Experts of a small language model: a sigmoid router, a variant of Muon for the experts.
Below are experts of layer 8 (counted from 0) of a mixture-of-experts language model. Rows are named router (the router's row for the expert), gate (a neuron's input weights, with its number), up (a neuron's input weights, with its number), down (a neuron's output weights, with its number) and show model dimensions 0-95. Each number is 500 + 50 x the weight over its row's rms, rounded and kept within 0 to 999. Numbers have three digits each.
Before each expert's rows: "gets" lists some tokens that make up at least twice as much of what it gets as of all text; "comes before" lists some tokens at least twice as common just after its tokens as in all text. This comes from a sample of Wikipedia text that the model never trained on. Tokens count by the router's weight.

# expert 30
gets: "| ", "New ", ", ", "Democratic ", "Republican ", "Lab"
comes before: " ", "York ", "Total ", "Republican ", "Democratic ", "York"
router:480407528439585522486417459472544479559380526499508539450403427479512467578548427445553579476486459500576489491550449565442498479536508504520539455486394483494508566500478467503470449435439439561504467527582469452445432552547458536526546514503505522377489542639479433500497468525541445485
gate0:566499514580486436459512564571528460519491545486561454435507479475555524580486513364474513574434413436538498410494506547484522418569534589410474550484518565512530551507439539480505439493511570580546392537491455477464481504538526404503485534424514510531363553495447475517459525533441463511
up0:487542515448525470460476553559550581504615440459523466483561414466530492370465564503518443473499471440523502455541472473521507493518481523466496436485588478583546389458571549421489475455522483562537498513568413436495533606543510557626446509527486594509507481483549489527531501546594427507
down0:550515591476512415505493520398622499459460501496496457473532559513472498607487522405380529469557531537556541561549534513484335461466454535495502554520530497475543530511535482512431540553444475494539525524484394513452504427546514539452567499509453474474614531573462499456570480477534423529
gate1:518499544583566603492472507518476469563493488501468366548429509499530457542483505573565428501504539456543437558521585529532496531568439469493439494546532518538543484563547589439429518455512503472551486618561476448405574568498499538549658435475474511494513493486516532564582475447496479513
up1:517469537433560493560518469507502573485509591478503461413464534497539503471527527570477498442418522454570458563462478560512534563514562563539415557492431494503486541469467500369412490459417441522423555504496543390616526487477499518495415499541496513604536512533412440508455564470536581458
down1:571501469513542527558560503570559509501525538568475582482428532463633496452422466552434419466477488498456590495553507523490474542442492566543543448512470568479335513449610474522487541510488469523441549529559592450510500562483510504541507566506532396546501510481452519478576406540478529463
gate2:442501432462489492510554414540514582578495530503498539479537516527470381510462464498567495496510549554501525493412453422481585490489431509536543491519447514557550567510525583559432462500630503480534384509550476467600527469550503594534461515429450476598513452536503568562500452444509500392
up2:448475496521498474552518461473516527475475505443567418523568489501475543454447516486538461494410531571442465548505442549466454512446485540461470508586498519523492565402457547511461594458547376513531493520533521560412499385503516425569453530559589509426453493638495485498488499508531650484
down2:546463466409469420507381493462512475477606402574431559505496440519418509511479498547439485554482489500528499454588480529497598512517558579583482517502595523471522516563586579496567531501549554433470459462434455473534469515492606535513473408469502485471429437496495486532493569529559502586
gate3:498516484455474485536451490476520558511432443463483408583465500484521555470480540552510572483517490524447478591455424420462396566486560459502512534550442407551470562512623508559555376470490521508434590440491560487432521501591445468560492562582472522478506479523476472555525477524530386549
up3:514558544471533577421446519542519477523568431527457538472563501558536583406467514500587527476482479457462535522516511487416519484525509506430480481507501532497510490424453457483533547521517557399382483473559504543520524477452559476592446499537463561532622559416571518517358590498479455418
down3:516505508565405491596533525499416443569490502460606495597450493574432499465543427561434573467514525554584521475500490531496464521470499461515536528459513555577467546561449504534486375540576543521592513490538527496506509450520422570495523547542492440508544515566498493463477351557541553570
gate4:508444438439561532406419447529582527528496549439471490437417427491531518526516500460480441542553470545531522536461415491477545484457523567492558549481573453439545581462529503424411510474438360530521467527514427522582436541517520554425518548497432598490553506525498497411519519445515424457
up4:509481486506476476580508502526589603562506497459543517452552506477484517476505491489493443492518543563423451420588420466497530439522481514472590460511430514560413522499442476557458529507496503439472644452479523536604459550492512485464573591536558486481441505518617408490576591439564463481
down4:506542542489440611447527453574529496496485342547501609476493510442468545520531507563535542478575475501471463508444571566494534529540388537464457541518498524488495496450506525492463455482533467488507551480501561464515422535528474408479524524449513572523521334497509402454449609567491483568
gate5:414540476456495523519435468489423445500470498454415565483578472540530464546438411506550492495504525540561510534483489570558555524579528549474480534426400558514454587518424502388434597556526453440423488430436425511498477518518489555569554446571464487555503517578489487458569429518558524460
up5:538547423498562457484432525566525521438519406505530491549518465500530469480547560691449478561490515555569528559562513463550475414495480574473548508529498504512546387530458494518396414520554551439483475465514443451530469417503582552510555467535559426545440510446482433493498498576494481513
down5:564495404506491586444462444472541479515516566491516606460514600512536477590550520527649535500587509543554551519454508490523529505595484451552544532453529439537552489457499441482455430473489502485583481571415450497524413528451498576461485428550480578556452603534511538560544504514526530463
gate6:500511486483513461490524478482497454544415512497527556499511496470593446581472488439576476454482439512520551463517414460520473595553591487498478582547506596527519528588494536536511512450405492610486397527510597482517570447435414431468503458588497509477471566508511418531492430365511530484
up6:482486459491544564501544576533495491416440485425477483462576593534557470548473447519433540533525535526492503447503500499470589485570437445486512477529489421548434457477607492505441424466570476526475444521414506437616570509572408413547551468524378526453560469492534399556501515509513494494
down6:519557561513462486540482542526563529419579411521482506508530570551484596500531449498475428402593491487494534519491579541518474362491434499522580523510517570509565455461561536455591544425437508479556463511523477512485497453472445499516510439432479461510382434530463435570480420580453562477
gate7:468515583498537459411494486456412503475584486521471580484541481506448538460503448362492538557583466502403503563477462523502490539472541515467564495417465473456527500480427551397508435437423569546489492579512483504471495524596507469480444523389441433508524537574413558468435496547553434511
up7:478469583513502508499453468480492450533459480440493460477479443476572551499547529527437477551478459499508485481413508559454513579463564553501449513481388520486464577619547462437417444496589408484462535614590457437492438473445443516548435599401538486474479556522425476487523541571523450533
down7:512572371558438495463513501531456491533496407473581430508572504531548440485459518408507543527433423502491531444511452564438495491482555534431540531434551564484499528542512566530499466532443533436464557554490512501478520423492436518443517521526441444455522424433423508623524443587432449402
gate8:416522501409476574461520426459446479421523464512541507505532538512489533508483558507522610574436606486451553501508511493451482535489458497535575496452410351456477539541531514514462494548552540482505546488551395534489530531615554566513533490512503501490477580609490506482491528498578381417
up8:510595603450492574520478488513472440434475514512498531525480521516424462445490498432574583470523491484463548505478468539403456505580572483549522539531521443495507418614544530443430516481469499470482507459505461539414427365466489538452605428523618461574453503496521515461492536543499598528
down8:493503498510533470582466529526518376499489513525607393526426545468581547617602408511480525485580464496537438407503469476535491462557489427528570522500494535509488502598512429502485416517392500496534524471482528550549538560438468471416554508555506478471439483548506426484531593545528550490
gate9:513462508458511451559474546467427494504373527515471487524491458526578476533529411476518565442465504439508506526416424507506499567486649409509549466533456531534544568458556528507588452500543465635499457472494488499471446491586472473510487532569461586463518540598569399494493495590481454502
up9:458503583491549510520470498509606453526456557478493510374579537469569561477494494499532450577547510520416508513535610517499503563541532425411498542492523586516499504548533605450439542479550569481449491497414499440472562477486447464531467501512454473414452453495444418507410523481486368557
down9:570559364628493446547492479466583562389529481502498493447539498545466480543589544547581414585458461548465570447572584492471496472567487495562511564496429522512466500568496485515617420499453464483500492494471493561464488471532473478542500478429435488499455520556454511450505460513460542596
gate10:576506577457476475454477537557500456607539559523539514495547514509545459505500552548509592515419533583422503472490465502517583492547599551581578551500461595555505476465541446543556449520461573450595554387519503461573520427511503478512519562562558366494455443517510525558506516534522504530
up10:554577551550532552498545458544519512453595514501426449518579467559526596453444452485475477468562554516483468434525486523562437472532461447545507493520450387477520475497476468443559550533463532519494517335509428463430477506539548440458519429411425478511503436534505480498478532472370403473
down10:425533570401524480485420555475568485538441508458492511485487527486522428457492487493561370395512498428511434436487526544547499550450457532486540511424514511524472424558477547592617498508541546447512580424485434491503479586397487515464526495494381466465482528516488505526436508475442535606
gate11:593572477477534618445507500473552533492493432573463444495438462532461588511505432501627519451566449421508548475461501601495425542486489553519542508523489470548473508541509421508481596566446460466478448420482517582546510521533516447524543512536472626454553497586446445514519483511496401451
up11:504528526552592490456549461459490477501449551527468531487497445485491438494511428447446480574486594579369546486514411490524449461462520551485516513422445503557459421437465625524455541453501528396487471466578545550553453496573519487528495540493473562516448566511559514518527494360584499574
down11:450586477488505509494406481504502582460503442463447560526531449452415561452520397523505534567481591369513528490513503507449490472543510497461512545535524515410480499467443627460480596442539505430468428538535577546507523518559555494518624472507481500514531550536500426394530559495587482499
gate12:538540468500455565504480440506471598600545483482395476520426528602473488544548444420518524590571454443548539537482489506478472452521525479545556534384433523471473542504486461463507451470523413550493410486468498489537510553582531475454574455489517549376466560591440472530456429498529565436
up12:530435445575496412570532517548457558568452488447453585538533492512470444528535549461438386498543445432535573432559549563508419560408485450491491518492524487605487463501496471516607412476453582547520454492526466605428504509532496549436510492492461452596423556467478509478483510488474482560
down12:515530483505532535456529487494482467488509489562597576598503482516454490531504557610467523555530470587529520565426540521418527519493493563528428590454493520534476615557482520500630503499535504526575506608559530544470498433501490450460536610461551509506432585485412532555491508403547505436
gate13:518428550500517550586477490615498480501418519464499524535416523523478515461512500456491431550600535496515481559523499467466577477636522463555514543469427455497462563499588533461438470563474461585513524518534518417509473507547507500426453501527550545545425641463479471379487482541541395479
up13:423589424538486522543509457494442515541602491446495499539593490472499451529431466542529546507566488472464446470487559460623456520557483514542526565486567441475504397481433504562496620449534475530576463481486515533518475480519439571476444428495468376589532466542525535454576475524429580503
down13:520547470536501563527529433544525465473452603554463548553491430477498433523491586565382531529506514520427459471462484528459479484435382425535508477456503475507477470587431484412481474423540534579535491441429444545533475565485500390504453612504537452414531436533462495522541475433477562445
gate14:498503489550344551437444509505534532527473539504466466579474457415470455489489510453556492534500405443502424538456447496489582441439563534570540435527412542556497512577547528431432522388543507505466565525462551482478524540537485408490558455561435425472468506542571486415487440468483462432
up14:456481511428454500582437521420529519470545511505611482555501441498530409442645469515505565535537455411541441519535376488424589428567522520533466464525466490606472487502467501519486476491507509434506612477523501477452550443500532478518516559534489467500420492458431523453457409527515540407
down14:530543338521509445478526487480540530477511507482557529604471424615437510563480518501564496442519547521539551439410561518462515536460482472450453489506496594458479532509479502536531544423516493503374457450557560466403473554467497449470491428501482460521474540503502410552519533479533348455

# expert 35
gets: "y", "o", "a", "er", "en", "son"
comes before: ", ", "'", ". ", "\n", "; ", "-"
router:490474617509563602548477469524589474498536527481476574479512459479429463530529387563529477446479430516540498493503507497443556495489461518537634430536421488539513478404539477513545536444434450520443502485528426441513491463463487599491485467509616509440430460620421477498563460488497436525
gate1:466471486481579588530572475612596458430484508465585480492454486551482404536474519511560462476534430427499691494503474570530588556471539537528476536497564520534512445451449454525499580544416422492476521525556405489459467462515496527444543510419521522484585498534516505547505461457474489512
up1:538535477460541503554592414407512532503517560477504610577454522442460511532472549467498517464501554434484539505398506518594462558531534484512519512491521579534404510509473518467360432475516509554545442495589479561470481509599548524468617498561529471445527557563590558414503458494516485494
down1:490482520464474526533442519528497508510472495511577589555535512486556491598490548493572473484417529558537436534519499415513571481516444501390580547555536444499580534629630535496453536455512605492581473452466598477409513505516514510415515546522579487516512571458449540434478511498472486429
gate2:508500493571506538593587503424460539537493543562477537450481531449500477509509563567444419531546488473448520479602481505563412546360513497557467473498530433569490551530434531495454447570487506506521534519488467497487535472510545508470578548530425498501392467620329425498510531478500524506
up2:571517502529482559515570456550477520491455505433546574556464450557446430469499553501498571582439479437482484494471524551499396543544531506404512489507614554537400430506503505438496434507512518457463605516494376503435484523508451531419502562484527520421427425546463432459574478561471563528
down2:579463475497568470451522482594503547447479506439512489505532535466469564544476435469514569548550452403457500550569494600471507525502478600391513448367538548535393523476524566471521462537456488449531567592529482526476461384519541457477513598459445553516477501575474448472534481419520497521
gate3:436575427568578470492474459472548499544484472464526407557563429493524451457545507573507583477485499492546530462587430519502447481521497510451420521556500499462532427489499491491551528522566601630504460522426425465497609460591512516394436523528469455552500510487525476536603489603537487530
up3:458596524496406471542447491487453493490382498545369399483549507424399510493559501488431526560588493465458465443529412521636535441508522556542442485495460490488527483583523471415511554506538444554538494469523494455498467479487599494486518443459415517554477490425512568515512484525527462435
down3:486569554539550420465489476477462504423429454502510441458499626537449525591522517390583467518561463541529522519574560529537578495580469556423504407588574552458542441540523533488574504484516507513556555502426553428515487482553478510485479527548624422489502503510572517434527517531506571489
gate4:508483523501622579580552494429451538455512618543454529474491485522489597499492513514519525530458563519452472434584460529470572540442512512520528491478401484448476497556454430534518515483448507486517483487493522573505398388509545519509540405530347568471420542507465489401479524506450507576
up4:524463479554521502468600456525470494566425557493462430396495547517508517501597546521516518506519604520499589491439473483497495498527498435541518506505491462439598540514497552546566464527451349417469410463434496449558572433456490527511586476474472510409467400562561475530470488537415459514
down4:512441560426518444544564528506450486555519580497516483556563427525557525459554443521424499491500440534436456623514476485423471455513609501473576546478435496437449573609403526428618472555473454468499538517555503510504427480481466444491521415534503479467538458595486560459475480519576502526
gate5:518488555579536414451541455451531507481533513535523513492586505435381558552537461599485496510501539552552505472475427463473437477511439506494456538486439483518493492442500596425478521454543496532467553497529493522601471566538503466459525437534615515444431504537370507429431404509599549571
up5:467453460551407387463424564506524426504544481478511406444537399477549522481484516478474441552447537482448588416560437516547487535498502511480504485483452547473567498512505456508435438528468555473403431498496403548514450345509444483459453534427533490481450456523490469608478486449488513421
down5:443554476483470497549506518464508433525565484474477526520386441580574466494456469603570411456471485587516495416508487506477486414485437558548495408479524486495497394578480542452451458589496560493516452527502508456420509497551410463473576578522545565542491424497476440539606534435451511515
gate6:421536471621519559467506499503541371476504566535576455634547521513463519480461533453528497558465427470597500528479476480545485509457445518444402414493431462508496496385454454566480493463485540432483567559558509530507498521516488532476487505437568468449477481500517550517508520401535364554
up6:521511455423559556543574520540435594496467497498488520559524569478576511459607482455496462468514466508466474467439517382488587568511565509561434552507436474498422566504435557440492590468492535520451435500594428505522482572389462517482568487495554511495442556548568553416500466464559456527
down6:519470451416488457429582443532504513505405545507473567495541463468461430499515531423600511539520558532411477555488511502518480595476469546495598551560480529445554478611552529476516616492481564537521560503522462385532468449452497455481519496487569443526533501484437598491565613507535471436
gate7:541567448524548417510443491462501482528481406552498446459666423429521480413439498564532419513469488483517526617477472514547582541432439541517514505501521529514426588536477551575488530463501615485517526474490491423487489561474564598477493532494523446470511601430435496491465498493516466453
up7:446489512535520376556446478480541416526407410477464445530541518451590470506510468496592533551511478596570459490545506543524522515472502439540491506474474544482465553513394584522376558545587537536495486454461563498472545519514594435458503527496438529562529593471494438584487503569440561503
down7:531382475527551446434553416440500442567461476524528445515534498505535451513481471512544515521492436472549463580546484509596570546482484501496483535487421531503557589523412532544450545555543411423587505465417485453467525555602543484468504461508479476531519673501448481462460500505598534535
gate8:544548516546550502484554495479497474531476504534495555503455459522519458514556549443460589551502518422552446517480506473494485545464554399489510506534395522504429592482636535472347588440416507545474393477456439520481541521488502512429507445532532455501541475571576513399529504438440506424
up8:517470370537550527455489640493526502541407524499482571524496556467456520537546572444475511516423534486452396459528442513482488514524530494552567487470515460530523571479428428497500438464497553542553616483462499538441470502461522589540426409488479431551447543469550395436524502439585535518
down8:538538462527466533551449522453521495516564499534569420468512513544474510508445510546533555512448462494462475542595523402578507636528361536465580513483459515458560482448519484392503475562538500419496597538508453439459507412453503521578448514451482465457460398543532436467556513577566516484
gate9:519537545504501505471649488433499393506488567501491465433494399380471481458566466583453413525519537575555463439519547492428408449526473507507511504567454542608472549425497464445496466549484447513510467485467527505480473494538531489440591532521520446530463500518410557598526572533486437549
up9:451528417437539520436438503539455529450537467489549553405482583493544514529549454537537494446501454402505506484578501532505574589389481490489552473590481445435415470610591518512437530394464521470522510504533475476527454522575496497404431450461477564464430514485569466532458461483570447505
down9:589481416470530584384516490511516652484496483477536474547514560447543523502455588495462455507512471499477509548484448406440527561559484498481571612475519495544592503516574518526474563524519574623562497444531485444518550497520449562492476522463580466444588469456560459470530496570468493445
gate10:486471566454490414543493496514481561510433452517555465546517474446459436576485449546474471491414491475529508505562495508468518598501512528575530478533381565489578495433501581522562465444480516493436555462436562489507436463544557479479495481536640463577471467474608529515598439422457460601
up10:525474525540446510493446568476478399427417519510481522406493555502480599463514528527556656409519592382484499588457471432500539531462552499519480473534475597479447536530528545549476524454480503510444552472503512591430415577493540508520469586434497516529517470471488504585482489499505523404
down10:526432488555475477429442539491563491569525537561497506507539485551563416524441528556494475507505494419502521514480599670440375436487509489540490500455455513528498490426419587462511468549560475510527464568427458483530458513477540403457596496542447522565397585517551467567504525484485501513
gate11:557512496575629516456394451482430448464535473486454407469567444511434534573467472460500585570476450485431479504622523589522507483510498470522425471525535565470523474571515504467483467458507426523476537582476510499485546490381427500543497466489581567485532510485516578527504434497462384437
up11:545424558504425510565480469492599489546493547567475465492435530538393464504504581498459561600444554458502557457567462523599485514500538480537551529508536452568561502480493509480499523416506528484548432471464499590530510442550479553497405482486454454487440504459671380523477482541536546462
down11:624542524442555468441524516477448528466452509503543463388468527499458432586519559497496504495417510594511563582519497375577501527454427498470540520538445434549593486549589487554539478525493545533504548497451568470477528496583509566519466492443550530415545470464588498483465480569441589479
gate12:522577518435508481537582500486505417524570401516488508502426532446488491557507491515595548538569537448473503408524526476493527400425488591526479509555537470514423478495606503520588589395604418489455496453490474551485473539532495545431532511528498477502460459547550477487482431634535517563
up12:301571365508453453546460526425464510501494487524477466552497515498510510585502484524499465493458511528487532565508525442461519419545528525483493454508496513515593471483553455492524610481460456477490548509515437559482468415569491502536461662533478532456560502603465417457427510491530514517
down12:452495580487544516472421514471562503475544497489431461528535482435534553493451364521403485513487466502391461464545524463476483423460468473500550497412418371470484552541512499492495516393511465538516501405525498503535447449486530465531405432546491472451514472497489446404475604586475558586
gate13:527509551516516493499433443538586510464533528518451463491527561541562478517518480485481566549496493521489560565588423476583603512444492452458496517449511517491426504433478422491554490456516541478437369553453500544571471530462513511523550452553451416640518463477497506583379538516633532510
up13:572489546456491510435543505498592513552526560406561489553526404531470395520486507538418522501545448515557453576491447467504444442461425468489491570487521459546610435526520503512440447476521479480577498545504399482539538519487511447463459435415454566494417581490556598481408530487484408507
down13:425493421438556509438556552514535535529580449455553523521482474507504515552533614500594523521471509480500576550519507489489600568499457582450602545551544510520499498542492470445540577472548496540578574551550454474423510518528449514518540516545590447526540549419511433507503447609373466470
gate14:394484548482517516513413511500471560498468503517528496489532452552467602453429489491399418496466507442508492475586543443535435518544461463552572453485517418509564514486472522521479470531391578493456466509468475597512476594484496589579443529635581493526478406508479481498611506459458477549
up14:541464485509462490392526556413474444594474476508450544547510531495500468560418532438496558496480471552603491387516529553519406533543540473620503537452471472485553516516468499556465420525535522378510513521488514494527497644587509453462491473567453458437578513531513543502471544398537523535
down14:542537554520448512451478541396452518436502445525444529495577382469521536479488368465410505523514510457511498393435536488476464388520534511563479457496487571485520509557481536424485514553461502504458508565589454428492543452441485487491463410563484492438452484418503494557489338484529503517
gate15:537532494573586486493528445454484462506584577509448515413569485520512532616516456469548491550510428635530460563509510425475524433486452561473494441414602518523464457497454497520461556463484365486471453490461478623566412495484490528503539540572446477523477478485518423556466516429492494469
up15:451428472573477423492480536549498508549508576448611487521501378550497458454489487498499511543563510491478450439548547413472502506563535530480565480498562519400439515473622570559587467475504404414502514533487446443504427486487459459543590551492454505440550532437539400487544440567484531505
down15:450479495447507559515534522443409543520412496524417626432413487541439517447519372451485533554505564556437476484497532473515533559476500551558503581584504536488611479476524530540453501558497501560469470412581535423466457567471459541499483531438513481539572468530494606501473501534593452472

# expert 95
gets: "us", "man", "ran", "Man", "me", "ia"
comes before: ", ", "'", "ufac", "sion ", "ch ", ". "
router:491462538536463531547460450471557462538377471445431549494526546474524478476558393442502549477482490518537454550524412511438502436528440438464581487522453485518510490430451411589535550475478534545413512578531459481475474498433446572467481379478577528432431439561507421459587490438529468462
gate0:582466562441510430484441497437569562525446565546516555465519457542508534474573403475455538489537410508478423475487409492442472399576532525481545485480416424519555512443502496554572556473438573407475464496496499547436545444430540489468451396485538503485532419510464483493495445466419485408
up0:601457453484519615489467524473590562490512431488512506533432477445434445518556468449509469397510484545437408539531482494540539561440506451558555507485447541486547553509522563439445564414339465491501548487541534551521504487428476521469443475529429491482477457500518479561486576487494595390
down0:440563500414423500480507537485548407528554546464431431531466450505521446481542481488533558448569496599543458525493432513581535612476574487487452525481376520505598465492430556472526487493518462528470535509539538501501521531539535471514589478382519462581532517468521431515413453549511374541
gate1:477551547461403539558532415477458447475442399569492557565449424480482469485449499542473496595507534467522485508522439413573406439516577446475494471521482577500607483530553579575568554499450435515513433515491464531610516498524473444476480498444530560506534426607480526481558551446532519525
up1:447542460531441461486462439507606516562520588467459547546573473505515503540508541473505383485534483563578601558545470550456548571543501467521494553450553562489514561410587577499560499477572539606571473481547515545457428592582546458459447501488450503515510587521515503551483507407515498483
down1:409547471540527506533518526522515516546453521614587427443456436508475472510567513465517587514540541501487539495548472530452471634576549429466529443468502453539583539417449484444469488543480443516441578439453537536491404576534442474545481460515500484640515502474468505503423526460495411424
gate2:398579469455430506498392358445463461489497556430565613544490469533606477556460559505437447517543597463532501449481496505431516535460464469509448448618511560554552513484496465503598459498463524538560528471521552515402495555490475457450496527500470481503475477532464499426514423451560510498
up2:483520556525517471498571460436504511557463490515541546465516577506464465459416507613474567474524550468537497509469400446505479373531454432424487509506609550522482484431486510527549457564499415450455511519526429489365485453564487507564585537476540501486446604453553453430507465543531474599
down2:498482510475425469457498483565374423443492424468546515517543513511545437523513498480506516443512507486540555505564541470549546466472507362495464582477545520454466475371447489497593508409484496458471498566507528424520570541460583443457387509472449511439523533511516476428571476402603463480
gate3:466440459561427586514513485475576504481504468458371500491568551513472528555546395446531526505686456484467528569554540434489535508584445490500480470553496481537510538421448574483557622496439559482388491490511541454518546451494477461507437452470471497491501553561499506470434541473522467542
up3:524570506505528481480573561474483517492378425451578467497570468345485554459590599461474493383503540511558423500543421511453463521519521492501499541536579497504459465537454457538522508507444472563425532637521523480452497489565543541566473504498468495580462472516577501543440564486561473505
down3:567585459465452477557478455501503481430518409488484476468502498479614516578485520451415576435569494547496533522496518476558454494453497513480389472555448550469474548470508443511431491441494549532406481505481532526562529479556550475512369502504522528428469440593459516518579615423482530385
gate4:465488519515597511471519368446467514429456470452553500554445505472495538572609483462428504503540536462434488519487541468454456493548520542474532444579482518480521552475523478525512476445496489452464482447484490574427533443496432539480373491439478660524405409540431466562565562444454529512
up4:477442521495549531485554470500597473528552541560498537495483426584500456548534582462513460466547519485517437507475461600485414468567536474449489497426538411471551502439574459560416463498591465589416460522434515600485513532419464541570525394552435552448440485497540473464449475536428544493
down4:354580573553486604635472569564527499507547514607501451497527515506522471433483537505537549442480507598575531535462465463513495508499491448535615528406486453555479476491463555559497553464506490456459568461483461555605503561538492459447418474583470489558525542474508529514431532517496506476
gate5:374522518490429499530392532537529523531506549501532545573568448506522473487494538562526477429456521496474455567607409534534530525511537433474525470501565445487631419476440544498540499561408466539485455563472484533394577523461532553597409513458517438509508465571487431484521551563504509467
up5:406491503444514526555492429543478546477496506454531521498495527583544444530527473526567523534549515513563485542465431431493388517494436491500531469502495475438577546494531550471564558443477516519466567510554481555469411426481647404533459473446553442536424608468582366519515538517506538552
down5:506493486534483540487534598485482470522501566412527483604518532532532447480492593494646417527541549474591460546506460522564515558500404565461551513451531489513511533590515513621530521538488507600534504519503451449539521523538540540470471585584580551534583485497575570485548498571435517529
gate6:528436406518552446560495433584434540523508402459608471455501482514535501462486479394531442590444485522546538498519487544469488529461522471476539515512517495450578521464419556548590580480465485550516409551601429498482484464524618506526467498448457531533554591440515489546550488438519427424
up6:506484511554472463583547490551552482456516419497415494490547503465572506460503486495548565461510486550513446449491458322511392514556543462443583547474509468552503498536474500525525457461553476416575432555550462508528518435616578500476581391495476576445471461490467449447495495430556503560
down6:488485418459513431551573552502406441544486530459536461488594524473476514463468432544530481492508503477420500466474456513480467572502471550391570490460555441550558445544438514504574513594509495552470532503491664578428498534445469552419520498509490481566501433554460397424511553430528452488
gate7:457487509446529406458496533422518440425546517475528515526524406487579635435499535449543441497516492522466439572562485604570485575535574420457545487443467567526530494465521462506446532520476425454460511513533547478552548524420337521512500451527528539519461529547506516488575519389489485499
up7:504576482540444462471605477460461507501594440543526605551509493451496516535485594427605535534435574447512474525484497441426563536487523449468481485560487471538507545446529545528597403490515441555540560555511489488489508604542501319428504505529539486492521547508450442488502483474553460449
down7:473642559476531542526480549557437528443490529465494496503482516508467503489576510508501436450473475358493503511637466475502558548478468493477447583543528483559523474507540526502483501547419620512473443601436578571499476473553543466524601568443470458426477530521437464489450537549601475484
gate8:494552495542564515505465442445492501429476443401565554526488475554599524454499539491475489591519611630503391551551458530439487477566536524548475470527492521561572413424474515462483530472483471575542484488521515592498527399519548477534572498507449615434485494485432445448505495524547574525
up8:501558529510506434482476521543553489497600518502436531453540492543524429453472457546490571483553562513568513589426537544433456499478486524455514473532388559477440401526437513537478495506518458531450515456468484544495556415511521498509442454479617485419451542648522572483402560471454401552
down8:487447549482518424570589480528431579499473470503574516570457486560563470548486478456372432503403420472378414531527414483555499562452533519504465520595525467467632500506498461515449492534552423509440512466517451465503508577549511551517486446496529411469551520473534550472566474457539525508
gate9:513502531522447444449512405543462508527574496483553557452494535520441498461496420581523437529474484450571475486504479553539520534458466636533606437544499453517476425601536465471537476454382546506458455405528501495434454413510493542475426499404509470470569588544511454451455549501438426489
up9:538582480501541522584511488473516522577617533609533586400574427505482508500567527522370546548474478510552557502534493565487570505510447477437493493449426549490519428554537430476509527497492450544417504525518485434567521457518592519572480550483543425504559452442543522546423461593515522487
down9:478584485496459516470427503540551434481507493573512519362475520559382502452474469557493513520558544595465525446493598518432550580502446505400508426538556491475545432509569487526469480457470487529554547464600557470537473520575516465535482531561565550592614433536460529507481542520471551465
gate10:437511536529516509472459451489534490382465469535433497488523565492500513445517503487554383502496514404502525553584534523489434495475488496413511443560532491559590492589501458449522437461439550469322563542477435486548572502503503528490500474453557523401406516572509503471491474416437572543
up10:545543541559498383400546533514497496501485561516467571541487519486568443464617408504477546545507522495444486529467564544579532510601452549511433436514556551571501507380515487488403537418504478444603392494498464421473526529493493446508535512563397450522513495511425525516492511492550539505
down10:546484450480547434443421521456534515563510510444389514499571436447477498511518523606540529540530530469543541468503446496487504491436557467514507494500571493552363493470477460470520533564522522511408482477433489462527576530569500540471478469538536442422516412454481448434415415378363529513
gate11:526518498579486535491432448487519435506448473546535471431494519503537515441495458573461479508507490510574491515583516533606488480393467434518504506419492444562585638469559477467517477487458560480536445520528465463548574446543561507389499398531575555491500450583495456528444559478488608410
up11:563572473606484548537555467612466478573489504463531495516495434393439462438475589519504443486519489410526404544504539577543503499463518595515547477548487430486460510421500544455612500520515509442406551542381459490423526490497494568465552502486544565486460503554501482439535584520522542464
down11:555481472555561486517476426583550418523569502493502502540500484575635493619548407524467531551454463485481518519562565520515571480461543508564424378502543476444468519411553461505509417498556514544509422529441542469497458503458490477454491575432502561535519465624533463502493569480540511425
gate12:545473535448416558580474504518546482447513545524510477512488590524537483469520487494536501489462587438470416538560502471500516488435436497522514474463533522519456508560485390542484478562568477528492545488511473460465401587436600608642545525505504478416395425539460399451548507452529570528
up12:457488594494498560491459466538432474486612441553390587487467491659441486558497496552501461528524465468490473529623530503553482489481433580472416464441547448576444593551483508431535472519533412455561479492573491525540530451507482499566437531536475520476521497516452499612506461541502477491
down12:500602458377461504578427420445490524595513530532483507592534539535574478482584412572380508581436534407509500571452541595505469477520509530413452474441510554519478493558431548529508433506499476470452557516435490507493503506505565531519475548515480504541356551475509489470489463519514485501
gate13:496570493436427445499443415475402470363468502504467477572491413430459405498475508535456457500480532499595486578478500485473513526462520484480515467502465492503482524592475414478547437474488377429451434433405485492512456502578550559468510481477462441406464466452512564435484484545538570438
up13:513542585490413483467486488498528410485422510483531556532480597477519531393598475433396556520504419488500445481465629589505521429512538506453478517556492477565569476515429537444511470499436558467522459512501548461510528574509471400512475469507532626489434444493546493427464548559430491488
down13:546489439547502418465396533390530471544475563487517603496560500474588516433516544482581507588565487552467509509542403533473571490399502442447503536432470464489479492471493534525471431544487454424457433508461468392489472459553460439508426519536493547567502456477464539461505403550398449496
gate14:466470451542434517572543506536429525598491482419492468588403493449517497490518504517598449594495501545555497481531417524447488424425450468575527507472529503454438462508528370514635593483539558550482447520483537474542442496586450431533478430475476455512451554578520506549525518473540537456
up14:561553472546569500464493505553543404514428371462506490463478460500518435439523492578473498508449532482472486591539455525519506407515423562481491501499506519495510531487481520503362466484539445535573471475426478419427566395537493431467426459506482541423462557536546493516507422503652480543
down14:513599500541452561472451520499369486487535495570594499461483542493473502412424548456575476432460493488548468464423529456411556577569475536500581458505523535583608468574580562515546499601473539564517487615546565530465540546539491474483517518548529479490535547521500589507473533527508445505